{
  "n_experts": 16,
  "experts_per_token": 2,
  "d_expert": 192,
  "activation": "swiglu",
  "normalize_top_k": true,
  "balance_loss": 0.000133,
  "lr_router": 0.00037,
  "tie_embeddings": true,
  "beta1": 0.9,
  "dataset": "wikipedia_en"
}
Below are experts of layer 3 (counted from 0) of a mixture-of-experts language model. Rows are named router (the router's row for the expert), gate (a neuron's input weights, with its number), up (a neuron's input weights, with its number), down (a neuron's output weights, with its number) and show model dimensions 0-255. Each number is 500 + 40 x the weight over its row's rms, rounded and kept within 0 to 999. Numbers have three digits each.
Before each expert's rows: "gets" lists some tokens that make up at least twice as much of what it gets as of all text. This comes from a sample of Wikipedia text that the model never trained on. Tokens count by the router's weight.

# expert 12
gets: " the", " a", " A", " D", " S", " B"
router:454520530467526496448493520494566462522493474486509579407463483563521539492521510473531491481546472548504481539500534460488555460458453500476472460519499546539527568529479469457484497499573450455527496578546410499511494565636506421460473465459508540508465500435553427494452547532427489485476512462520475516517473503498519479518525539511461419483469506513496444442503458507488449541578545552453490478467461452483455585578534558594490516458549473603490375485466443477448487428469513431499493482506465505501494626513532463476461490515474493502522497469483552480460483512499527462485513554459503453471455515470603486458527533488456508457453512444495475554511511508559568470463472473514505538516484487501491462461458501534491519565384461488509478500533471481516469495458477
gate1:451447536486498555541506508557534490503468538509507497502426494500485436484464532420467433441486541579533481438551481535445477480553580530499533494517507519531420487482564569460509495522480513547531566433523506439474487512395528460418468540473497496474522557478499415491493521613519510524506492493504550463487518589519458535532423499530497510504538461592515459559368468528510471485465593501493522430469500478423450495570526562516481519547482435568499482461488540405511516511459450532518469562436492494461465526520528450491489453528494520551506501528532516490412522494534527556559469461464506573487573501506512509468480526473470465417490449523498510504496429441477496478484486507477564505528532481544528506457486494554532482501459551465565560521464473490519535484516529
up1:443452526471578508528465478548594529476469524503502490461484548488503510450516473400483535487455573533576516459466461529544444466512571521520472517469458505506489499461515566499474533539397496540560520439551450433481497571562507457499534507444469472494501436447501394533471529479571542449504540486540518407543479471533517545492472420498501535498495534487550489562413527518518452536460534509550508525494508438482553528462471529560502514441438466481519548472535514470563510467446569513504453501543514500425502537484527527508442456551519544495446509553486528464454444482498454509565416451508513507534524488570525496538516551519502528491431441513498504451491441505491528508455454607488542547529553452543483428440481504487550508513450508447494532532532544470492472493534580
down1:453498500517538523516577443493453457524618498555460547447485507437516589475455438502455539504493420601541474546545548525491544551466477451492569508496582498500480440506558490526524517516460506505477473496489542575517561528522484557538457524500570458503494505555568509439537552562444552535460474432505488473498526540493455524568483446582541496484496486473489425520496509488482533493485525427456513521477533438440488529560530510471567499471525514453506592522575445487467487540563574420515510504452474467512495525505474579441480452498521468442543544489473483511497483545565441474514545481484501511520523507493473511515493451498448464480499462507417469436566543450546513470494453479519475539468486546449477531561544525519479465477499452507544466580479533520445466540571448
gate2:478536529426513494548560443503437479489438525541492479513526524561537477455506571434517463517418481513445518523472449610445517484514500436557553513527528545451363460527520479472440500493485552512518506517566507468442520522433487462438496539472536524493508506471510567529471549472465449467564497504454547478516463534514449510521440472531498551582479428535452535507466417433475428468590480497575455563482491596488417470552556497502498547497535473480538474532461455542500501527523563461498447507516495432482551544478508464504530516477522529521448475479565519482458517509536467490516492482460481541484493588521507495515486516538550482482441524470523517528493518526484548479542514528523568453477458540440487474468521543544490524437515499478502478494578548389577461517506565
up2:511452533442530504496483516526444533515434605458459488496515511527479488458469425599462489495481507535444459507491543559552493538468526415444560462564506504518491488527486510569502529513435411479452558480527452436476427538496510471443478466490552575453522545520490527517533516544488382539561498565476462460478523529521480509504499475508484519564439413516492484519554451489551432486482512486555470495487480468512483486559501515441534510513445441579547535567457556528499501507532541467475449419490480472458537521456491504538461518550503555502497519476506534547505530451536540487540461496502487502510435548463492482473556542489548407537484538476508516507454542531488480508575518532486509455469499593484451454482541535537572562461500453516505453480582517401547501418455542
down2:514541523520512475472508431544510497531503540463462497504515544458510474503465436476534513576506500481484495533458572482490432514457522452520471459510478469567495529528504449448510502419425525572408499575521537509501530480513548523475437507497523490553485473484446569551508492437544587518490526514559524468464438582569542535546537454441485457494504484455487463530460493446511408459553478469528514433498612426505508537481493548551534514482468477449527576443409496514533518555502567483503559536460526485589503482364472494491523509538585545457498462466452489467514504514476498512579470547477486460512536528527513512472476619475461421523524567456532501554469493547472488532518479516469489554554466466473498471506547474493543466555472502491516498462434481510522464458526542
gate3:481446591543527504538480502438479519500507476451505494483512496503462464531530556480521505553508507466533459512404524518458486512485534490527494476549459543537414491563437477475521584512500491505457497441515528456508439472490491476502481530455502455480516509438541479471546510554507595484522449478505468463530486578471446519498418442523567500496524486597583416582460405459464524512480530469499523470554482547476528505509482483512553493537489520480488525570549547517592537450484554465476481451595501521421411517520493407434531474549520533500505461458514502507472494471443511554547478542457505480488527530486544545472600478554464452511513514512423522503476448435532523514489568505517557470544428517526494469540507518464519433446546446539569439506556515437441495530512503
up3:443477457477476571497465545542461500488523470546465390478424508542492487536521481475568476486447523484509461532485523515496546475500478575474520502569473552492517479535539561458529448540532463547504495461433507474521627477511492536495489529562512486543515494482505524447517488495544522616500487571505475544535446509553509469517476498573493442438527492495511485461526523467481448458516464527493481468355533525489473502502533505471476429543523464525507489529487479425545510454519367488467553475509550474491516494505471490570456502482584507565524450485515477464478515479505533493514500505497523525467522456536370552517494573490461414464492453521556492452504473458537460509482484544511443537563466497483498481533481532531470456530564532501481539589501480656461470503501476
down3:487469484529536587507477524505517518435536506526509408502367518373526476603542501441485521461474558470449503494534461429499455518497531449481586469429504501502396559403459515499575429452534531521493449421446557507457438510533455458528484448541543581465466452494514484524500496465499511534535525457503499515499520498513555509506562454559530506468456486537502471522557534484512509498521524526522481525510415472479464536542436532455584458521487493577448494422497530543489507495466466509523526495491451549506554567529523443485448554513477545469405532528472492444510551471507483488525466514532542403495464507473462505571529511467535497508490482448557430491511509506501489548483456475501524510506547523469507539483499436579444506474459505450525452510548503488483512451496500
gate4:522480545424545534449523508461498489518465526465500472462476462507501474533519467409567527501476546528561500494501517505430513513498440519493485501505516525475428530421520524519492526493485501357469554515464477529420441555495503557468505491510545646540437519408500534480472523429493503454477488527469552498513453548487495479487526507537428564475494457458445484469404467548483510500536521485521529471456483609499508481484476464520434507528486448441540536511492471443521452541461483491495584558516500506496442601515542506550469513489511505506554449479517536507402602421497492527513510491527480535516569475521554526516498473568555534528552509449482507393471450433514540514509554489551477476479523535473520486491515546499534486501497479564535501496575514487599505458530493
up4:510458525509461568516559506479438507510495504541492500561409531514537378426545490476582477519537503543528521557473545536455487569540521559463518456477454511484476498480537491433467500529527457538535490534468461535399536482464464430443489574489545537456521507486528484490565515501530512562537528488509434417492522528503505422439504505480523501481455439497536523458513538505453511488540477519565511448442462578610445485534561525510414536556477450528500532521479506444501459513493502519513474472514479437460545608491501572528494508505496490535546504517522513542408549465529475499435472459518459560485537480495492490424406607501523477520503489454521465523510444516491501585506493446501449517479542437443542474552452570535515543491495515485503521498544501470477431487480469
down4:433505541506486486487490498513502552507473430558491576500547544540508482480512524575447489536513482424521475454450477548460539408500492454502498475525507471498486467500464519503471540544466453496558591487473476487543495459454520507558496507509474420499589512540531478481530510563488581550540538455458550588479502486497527469512515458442546478425446502559514483496536554537474471466474485513469488406526550489491522468535510543505446443491496543562483440520525396504493570582508461507502608460520456475518504425446536494520575551526540573525534502510437562499493502512489526499526441488433536501545531497457536491479466587484480464539521488568555484548457468544478491533521520404466448501522449451470589490523449531493498515510470611490523542448478505516492548483440567
gate5:547504507509445532523507497533520547494581460437554516504502542430544492492494533465429402442544460551457489470499512491465507442522530485510473519535487480525511477465455455504503457503480583545509558508525550443439468532481500395502548519529468566457481501502478598538546491554544569464449517534458523489555499476507479652536534497499533516427560528514430482480478502524499548542457507528504468445442524451402405474488500447482545482569578550548498442498492452480495460487501469447498534537499466511505543503459505486434493423516453531530517539508506517479522412460552484562499440491515503523508520489546518473463542537542472462459516437581505405495508494530555497524507476536456514502547507512539429486505448471546502506538502446528490437559484568456532451448511549
up5:461492491478502509484439476467458486479490414520438462528507511528477515484494486482503598555454431497527475468504576517519474537490434491525430501471550384504502454515489573477518494486566461518489478546503473471490484392520545540450552467497500442511541523472497479488522457488498478527562478475478506523503482531466435400516474524470540544488515538590559566500456481500521622436519520454540468548474445524545457511551521564455479541472445502476485519520404571569559480525541500573441423495441518487496534498514472494523514603489604570512536537529460491488506512504468567462518543463609480496500487501491513501475491540466563507498488468507519494542501516484461445467535565458556522503530482518490569468478476472375501498472508545438502541550487458475492500459533532
down5:450517538453516499420445467553509442429546476531518534486461464483484506516529485497516462480505466549549507551561494453467476490442478456575512520501578502504540563585548491585483517510522520489507599492564470549503550453489480477487622517527468518495539529534490428468583506537507476593546498513546543483545436507415455506530417452520485551554486447472463497468537420555494524543458485459516465511502557587534551456514507562469499514511511557443485447469490445504486483481458484500476500515495489447467416516511496550482532530468542495520556498409513492494474544536469442523542520493447483435550486490463461556439549515464494506505450385474469568498457443484472522480541503485493522436561594518445585489488457445481536528532547497512473514486494495499470489551514494

# expert 7
gets: "a", "o", "an", "in", "u", "k"
router:463485532534456448584533519457562451492525517531502493472525473554422511506498463468512401497541479524514393509518482507507533482439442467479496640553482519515501491500457479449500477450511469496547503534450570568512476519479539573537484551490546569514503524446451510523503502547449383395484454481446507473507467483406499467503491521561486555492514495496430406481426435496452488502479500477476424488417552528448474524469487523518502516511561524558516506497469510481452517505475459479505481494487554487461538553496496477533499479497490504458475525431443562510465455493505543536469478548498466370538529478485561507487530519472394511494502499505456430594515457494529484529575549466522563489539482504445535460464459499503487508512476457459520525533578486450548492502476531
gate1:462485515453504502468508475487549501500489485478475475505503490562455523491418417450504440529557505523491456438493502469499449508473450507558444553554547483459467541447463439539426542573551477508446396517432521461545471597480482403478522441470487572536537434573484470500549501475531535540486474536541533496495522599555497493498552513490505540457488526605489481510522498430559545514555489509490518463526487503468545471476504448488500546509490529497465481532604475501530489456461508455494516432534487478538456518462526521493442517522452492487570548573562528499543386403498576513499534497480454551447541536571490589492495477582485473556507504483481387513505515487486522559513480505495548457449494456489448501534502528469522491506492493475510531514572542503501477497485569
up1:463523548544452489422464471548512533491480517487581531456512431425516518447547433574487522475433521448501509543537549430424476475478496462422482513508452551634461462465585503509538395545467509485524468540615503443467476528479519516529466527541537522498514532519503535497449454473536458488513551552470425528532479512542526486504485541551542453557503506489522565512515426569574497461457526478593451480447546462511483467481502512464457431501494505516443453484488531476483515580512507488487478469543576543510492558463455537417536511509478458536530518533477487515575474540561450459558466494510536523522473449539531508541434487489435467455438558496469499553484524464500551471502479480554490521476533574461466473483534501541515521460465500535437452481543519488531527526536468
down1:655538433490458580508506563494453486457465458470506478564484504479586479501463513550494494561580456507450474464504466493557504547514509492520524453480510495486543512478451464462466532489546481535491543505553507467458503483486504617542483493453492569409466581545458478486483472541524515550492480462526524459463492509446456537510513546543485599517496521475467449476566490489552530483571458507476447551429466525499572472558486515557519507530412454533525491557494534490494522495525488497515513537460511453493460513430517506492460518465434511459598466494484574503556501518522473464445509541554479486529488487442437434514479510560524494556516506499513500487470462542518457490484547547525499500467449589468528563575437442522516429572519605455507540461565476489503483511532507
gate2:518449475529449545416490515577499482487547481453527539495482492552482483480469512537537551586415510490402426472501484494520440637491472511473472570507503469508462512479496522447523492469526451510541503485522460562538491484545450539528517473540576531510486499489491431530427471431513461414522496501482494475488522476466519523484545488513489535492520594493503437513526504510458538500428489498481432510598493525414457509578525532522508575506491514526498555508487541497498541516495427526588472445540510486498499447430596465568538446495477499502487473459522562489394515480465498513565488417492586442508490514497518470539584488544470535496598469502453543526516496497480479486538539478519477479484461533470494472521505584522583459535500514520457486471439482431436462468495518
up2:515482460534537512424512561478465508551501501454502479509534551518512501463507534479523521495523515489468475519496470425405486580520503517514520550466447488508491509502463515512445447467534508538526521529499517486504534481463573433539512490488498498472520578467476533473464484450537517569500558495528457536466455441503538568533495483463455535438451564519480490454482491494437498467524450574494455562481523579460449574445526510470510531553494422446511537468459523474505555495461510477398458445515545510527541433467598420568448501497546526540551429490577425455460525526432526417467507522531492453485492555499473511481449514482611593524540528487465509450510414484479505492540557503448511504542502555537565534574527433591544483532473454531496467442544516486487527476514507
down2:601541496558488519453518502526526557513486551558503560543478449430561465425521470531490517502448518456485525487474526527517484538496487485549512532557511442489505494537572465534470503510455427553497471481550518485421557412564487466512530554472560556402435519498490401524477444576534516516516472476492559497496514488514485480462453517527543518582456478499521505421519451478554418506539489526459452501429415452494440482505435476497529465441526528534595464513442517528508489518484525460489501552544532514475433550461461531478477460447571502454548594553542524491529437451496421467441543530488453524482468518463586507528483538512568472481455500517467472547509478518522534490472448439509502513501472445499517589412480487473487466531481514461536464548505505456466495503534482
gate3:554524491562471482499477549510479461534496434523471475520516506498510571524510485448461429497494461424440490504454498470451463503510542512523418470526490543387514506536524493520489544549487482472574454465515508515534479518566446521541525477418508502521522517570435438603446500560489497524552530467528548528491553465473508482479430504561478526501476549471488458507441528463468467510627499485493541482505528584518507442517511490415483509547489458507515523470519397538526541530474488552450523456509538469470497474505431526532493457554446517536521569452543566549448437503434453514512569548477596501541545524496500562450535433512489496456480524491472489525430444536493497479494408535460547536526477460500545481494478590461475556504497493441514483568446523498577471462542529
up3:430490567507555500490523597463393483509500483416491388512470535519501581497455497519545545513520490456427556539532509536529453483491472437482462522386481504466552452462462547513453529484507522489512464488527484467466495436499475456527440529447506613525568502465468500498519548526566479482487475490449511479512510490541517502413538476545522488539494520499546550485489486544521570514542445525502559430469524500489490522446507428548480526550568403485473498512400520515474487530509495450486503524541530515488439501524456477513525517500541441504533433552429512509481464520536513463468512476511529496589427571518562509556508552516534453461546550475555483522606471472527500560510508480494482482475557549434495511450522486506550533489436533472477558450559487530463452534464446
down3:475515404479486428478472523552470498509532521532562469494483558522516562517551489505475571523541570499562466582520503479483487505521497522374464479429468498541489578500529481420513575587461472445431397527500459557516471509561519584534547550467490508565540476426549479540521494493508429517525470480517495518445410489450449511473432487467519480587487490579536468495509492523513524489440425497506412474466516544469552549476502496565467470526557504486482541483520506473522511541465487538489485527498480495469441457427529553527504488467515494483503536446523477495477515502500566514540513464454459499451417424500518491517501457495458531547569430491462490497508461562493440474509433556509487528429515542456555550569425559476481436507504467481473466501496474492499529498453456
gate4:491470573515475500510519518499418462501572559504483454483499526484547441512415561552576523505499481553504493532538472455501482396482461482520472527578448522538493546429468484559564473539559482478529530495519451439525543493496562532495531539554519542598443520533541482573547466532503590444472443524476482550485470426462449502446496465457478537503512540529528535541494436513476469524478467571545478446497528511536444460462477535512434515492511505518475446506508480461464547459478467526419497478571460487459447489497527515418471527472586470463524532489431560461455376450521551558509528500537532433577560515510465531479473477504513504504478544546532466569447516527508466527451543512500402536502550534482477519485478523553522500492493484511445541480509469530487466492429566
up4:490514551471462500409488538522442415519488495472499491544412523457549506524588513445540545543459401565471494461509461474555508539508494502547404522508431503530450609449454520525468535526471520412505495505421544527460591504475557528463515384504481522567519470512573500504507533508532503531469478497479486443517503508560492469457433470497508531473476478451461510492521520450551470509510550545507478506505480486528544445477475493499506577485534533489448474510443484546524486518476586439494516447549513501473508515493466494439507515575477507537498505458520439484470488502555556406571502463521584489541460489486534505539480450532487472462418563501532505445465530543461573439490505527485512474466557518442573485500463533516522482514494453580472536541492544590468503566448510
down4:379514498513568483495475484468458470523459527473455531514467481567557436487558495541541476485573568543492501489550497484433541488510523495504490508505562471518518518449596423413480488477462511492532486521560482401520480520532497543522490473504510476530525573507510531499514516520589466546467469436576498454466528454426523473489452518544495478513428524524460437449412469487538499556555519425475490553476430540493408514483555490472507463514406485582513492545583536482451464474546497507489472515515478510491527506490496505610535499475469419455460456469528533491429501518414487562526465550523449545481541490483484530588521604525510497424540506539472524528556476515500438426527535487532510507474474480507525456518485453556516466502503554505535483504568504489510496501495442
gate5:501533480470511491510498419562498562530495531562438496432539522501510461441454436519395430553476533500535481480521509553452571445513430517523510517484492483493509509532434529476532497484555575475540546465440537494533469559572568524558470464471539516529430544458446568518537503407446481515515520490545521452558515410481468494471450540484488541477515528532475487483492472522530557516512535480539517467476536513497343518541513596498417471441455487477530476561502543535517509521481509436451471432493455494545498511432529546591543497516548470500471556512437489508433506494502580526555508484485460470530509443566484506502461546459484492513562482492549516495509433449491553534484533492427535470497490547504513529486498438434548511522519484472565523496533526442489477488514423
up5:514500492515500520535534568492467469485496466421487548495522476483495494477521460553434460515459570498466506478518499487522524429501493498501459531538516443523503527483490546541518439457527528564467536496570591504505478444414538511535477488447623524432521505511503453524493535456490565522543571529548455496446509361526539540562439561474465561460499485562484508519465527521538626467516493479496462480492512478512491535457480541544433516462509440515489516545487464529540510530493366504453492516577543544536492522526467563525522471527505509512537487492519494484453518602438553490412508499514510466451512449486472535484448505531463463477568568464440475470468528473537538511509563493459573506499460535535495513469453451418488552504450468520391530491470476512545446505525498
down5:519472502531508438509494512434449596553483463516558555549454532525490484554482488483528509487499520527500543476500513469513547512581450500551520524497442508514505512510547467563452538488504530523562490478488520495581493487490504479508570585485455463499554504505485506572578421468418495454518514451435481477525565571566554534456602481495519487513500550466533456465455540563509495557466485603462487578556534538484511492503536516571498551501501525451550428513482576468526441488464509551442477466524565443499488526517442461487459481487516468513417556465561523518513473436520456444457549491386502491479484407532513554538501496490553495469515540488516474437540524547556532492500527463525520472492475477533553457539489486513446519485510501501442433528599566535520519442446476

# expert 8
gets: " the", " The", " his", " first", " their", " its"
router:499535586465507511516511452488501431578500523496532532426480518525505496534528498488579490486536505502509448523511485491511516417519430428471532521512494539518467492531437512516484401484528432450533505497487498524473490522526568463486527478336502552468417548488479457405520491455471475465494515475552510486485525541445569459541492541527509447497508545506418535522533492517450489507512508525462504439498479530448483520515467428591510426453556443505512522463438499502527484437411511451517484471495527456466540529483503429496501442536510494513500561444451484492580479480563470547489496543524557426447496505408538482438523485526467522502463527498479479496502421531494525421482501398569473525473482518470507459463534428518458516479414497496530500499503377498552487481459487
gate0:481503534472508525547486462518511419545534504543460501411565530564511487505499530491513492498497511505500431563494463520463422507493481432521513495547420517554425492503468468432454490533474458425570509517532468483449434521475534517509449459488502528496536508536508525423566506540445510541481450485516500525482569462441567487435477478425556561533477513514503549539487484532480541479427511509541530478470523599460489485484420484478518480560526460537503518431431468458542561529529467525515498494428503456444513554509455504512529539602604514564561548471527472409566508524499476482553487533479468485502464447427541472481515471508412479529533469571515498514471550504522503550534529480534540525450585559474545502452447470521492537558485513510407488540544472543502471553466454
up0:498568543476461554449514438550529415496504534509527487401605548518502541519540502448524512456480525459516444487529465550513448495575476403541469545542516493492504519483472416490494526507517499454565477486484472482484463431482512484443450512533474524481454526445467466487474517486456460541515578467470526552488484486489559528497508526537494483494476513560495533529467474531427556516432500513534552523441536520556571540527547487505519491434499433463467472520441489458572513528513518583502468522456548507497560472482451455543444495520595493418577511452504471438563463467516469447579441525483524480471490485418500511446540517546430495537567512512478464506491508534437573535496589464582485522504511500484483508449473499486485585539419503477478491572591512523543508483475507
down0:530494496490420494510493478528507488454531480472484505489502521551581410460484538487505482597424519499547531512516494471562565397483577565508466556526466476492455474540441542524512438439494509476496560574466522471470502559495467473530498560520568512520478508541471498429453465567453472501477545495567472514453531591529426493528486501523516487481450455464538514505503538543517459489516461461483476443511456511436524492474452440605533548518518476521480514442427443520494502447556545537535453422512477516552485482478540540463531546522550429539535426476513484555502493516498464466525446456545488450564479458505524535603537437437465470491549437468469522572484576479492521540528538574506500476478515510484502540562490528463472467542516429461505473485423563528482457536469471
gate1:482540492458519483545498503540451509460565450550444582480460499533452428560517494466498496586513447533458503502513453467513495517442478511527552474439462491562448465568562564472517492498481521438499477553538558534447432491453463549474551533476440516519477550517512541444547489595479563496466453470518499543471542567512490501445436447503427502485486570522500518459464497574561551464480474517544551457481489466441479500533530455511542480423495477430480433478488517529577468493484471501504521511506437520486458621448480514501434500515514525462483463496582510484535549465500415486512531470502497438495479507514481456516489512526494406489493550492528518442550509537507490571523548574486467446533514462555506433489530521465466493461450516457546529620550532592541491523495518
up1:455506496460473519541466509548499530496472426521450544490495467499553452441474404555478550633479533545494484533549487535485498451460410552477575493496486453543437474473538518532461499505487523446485522566504484474459499487460550465589518583469576487541439524529531502444505492492489577483473512574517509521472406537551508479398483507534519562460535498514506547537500525535500442477554470519497454493542564455479452490541498534468574532449469491454514485489537537516514437533483520514472523486443528460530528513536502492441512444459486443430488484473468520486416565504482479476468452513396534444494474554532484493484515475530588475413555561522487456524469499506540517425451496501526546421538539508512508413490474551508553478484511470531519535567526471580490489480554495
down1:482454473506492487420503448479573491515467555467436459496544535480472519530518546522500488508428517479575516549485538467509559488509477539504522506445552546516459488493566539465518525536512455478531522470522520456486572463493541508552518390478561489515485564469469452457470539526539567574514498544526491468546431528563559487455463509433470499510457538498531499472526479500530545508551504472501512534448534556473473517558470459551582456483508497531475440436516491480521471475476498486517544470583449449539443516547418558487540562510552525517486543546555540498482488519529527460459528492509530474507470446401409526462530490467543473490566425497433460489530524450493554498517551483520478541528440404475497539462485523528572421385519508525551443507484506463535571597550505
gate2:511568547492538492563514479561507454533495430472493451494439474546499504496535539515480483537463491449503459469597428519467563533492540484417521513438496492483568473513551502539511535495468512539487442509503476398454513471530465565529490518513503502465527445460446507493552509494527459515426555528557451541513485433460465498562533462436498504444523491438429446478471527514471477446484466535502499517548528488501433512475516505529456542501493523538375552506575424528466496533499532530582558458547528531541449468531470439492530526487510469496482566494510572472577569500530446566504416461503522546445524524498582485498549505466461515586564494417436433433519499523498457493442570467507554541519512499489453475475494498499477501465475510530541563528499564449532465427514531
up2:552485502509521524500549483446438559467525434505514576450461458560537492461576456476564512478487497527516450476520480476478467538460427432578440521513535443476489500446487495530496568476483562464508428517564535538427522487499535469509521521482446470501432560521478558439478474521529558540482535486558574611567466437536496545538545459548462527533493451497536546420448500509474472483521533529551514478550485495484556506460493455428495515466518479528498474408555433558532467572473498480484499443497507449453519482503466489556520514462542504471501464520475466500456501497561515420557469465537516517416506502550518516532531506444523507481522555473564495572502428435458532544479481507499542416557453420512536460482512467486510458526596500461501555486435509551551507543507525
down2:451514517505524561488571473518573529487492504413490543475440538487534495499477470500552521447535494518542551459505457503489499473432545506503452458435477597495502573527526441541501506490516538470441512470472457500438568510532478542518473477569576547483553418570460566514450446534456470474474524486490536521436458542544426531403526555558507480520493455412546506499497557537491516484475552455480484434553499498497427447532499512504479545424542498470501522533601487451509457493471424530518486523474519509536465514448491530515505523558512477435528478393510528510492421551484555527563530502505579411500506488499585468531482406541533488481444457535501508477531521527488530505495474459464512506453520566467500491520472493485527467498512484521462534591431535500497544418507433
gate3:439508603464503530490496489504557472488473529593514490472496535482505497517530497469531494501446467492522511500502508550513530409641455543464513537497559516437436424542524501464552565477540524476519478542467498512523475469440561523529540494558525478469492497402514552519516488549460479533501495551477537365563511544504555538457486508579490485556451521476509476497513534513510524516443520447484539468501450506429479495552477448464522449501438395494514538532576521446492467532444505457433506465443497543504425552551469469523529489481535480470526508510568466532493475533453476482572429484506512543483568466468515457490504525474461518447479481528532527509433402519456494491556557440520450494505465538425472498481522512470570560521498537577534474556551480543446507496558501
up3:534478429503511524446504436508459521522507543502449484427595517476459468468532507496547436549496484426412466454515557574526497503512550472514477511489438515551504421522466486452503551509578453492480569502491494480458437545446520485494520505548483458482509439394441492567503444451527501497482502496536509480543500479481430466480602452548532574493497553490544497546430476532463555507484509503448486432535484479523562473544458519532521437525495471471519503541503606548516493552512526533478484570533547565457492537571518467509459525510494511477462524518462473512536484499564490489596493526481436546491459515518458495503467523516451485440498490472565446513473361487435497493530596465516547494482602525516512423569495520456534478465488478493468550482537505499477494539524545
down3:516511548537502552453556525484500482402484530506524489537533498404515526484451438555514568496533475549500496516429542532459522574455426505543504521503458449447539488507493476500486457511443533513534420532512506569529492516459515402494506537450516512466511506409559446432492555510454574532537430475541480557533493455531519455485545433496497449479513486500547455566546474493440509555595517474534483530494456514472456519438477498574521408502479531459558442506488475418578459446493473438528473544551496522490506494460462498576537468534453481480535456527502451543495471542482467506502457500554551468508474521529459485444520516532598474454482475457483431432479535486501503521494530536469559527423504436510522552460466549511425521577450525540503557538485503493521540514554538
gate4:480642469561486459540539493499503497420596526512476483448546443449524541481489490541594512494477457419561464467544534442499478543481522513493446526488544511515524540569492414477510539502441485484579464482414424503586562472502458513420505512507509457548496574549515481478454491503511483442488534531483501495459460456483521516619447448524513487485472538518442490485470501563449516473521532483512558446432504483517533458536501602462549505492544474460481439485558466512532494507497487526474503464474525439540458479535545510496498484536594577545502579543459529592494560461504490476525516536441497503471531503425527430532515470499478547469498482451507514494541500480486501475480518506501504523479517484446557461522480629441484481429510521531484441499489489518490511474446512
up4:502524518490514488463564426519516433461523510492480535488504471388530475518491538537585517512489528537511470533517521510526411550536487440538472582532461476507546523569497448494469599492454501519491447523439498560556434501435416548452500506534525456532424502496588493491513543503580453540475544565547527518472544463465564535525495480459494455479497499493453561468478398513509564514432498481524528489524507541501528552571495466486569459460477509469522468571526445511523370473496465487486444478468578470553490437458548483511520483557537491462525465482515448474544405430527492470520510548467509531456544506488460493520551519511481477508474551491461566447515553489419534519454521522523510493519576537505478496517490530498456556523519521519455492444469465506540495439442418
down4:496535535490491455545514477503568435557529507468473523494566448506524570594447441536585483509497510536500522499480502447540495468488510533531496557448456487425486472513523472461474470497502584488449505501562493432573581558471476548547459504407432480480529497455474491399571610518468506517476484485463555496490561500626456534520478582466487414454445510523501541533453460493526512455521561483565512460459465544485462515488501433426503479495520496502501425496490531493462444497524561551547532539485546518458422505523498507407501487507459482503489541492504476496521487463464500513470510542535528454495413482562512509507441533457514414503437529516466522499481516501508505394488550530520487485504565567558479472526487438469547497500480536542476490489518521503498428548434500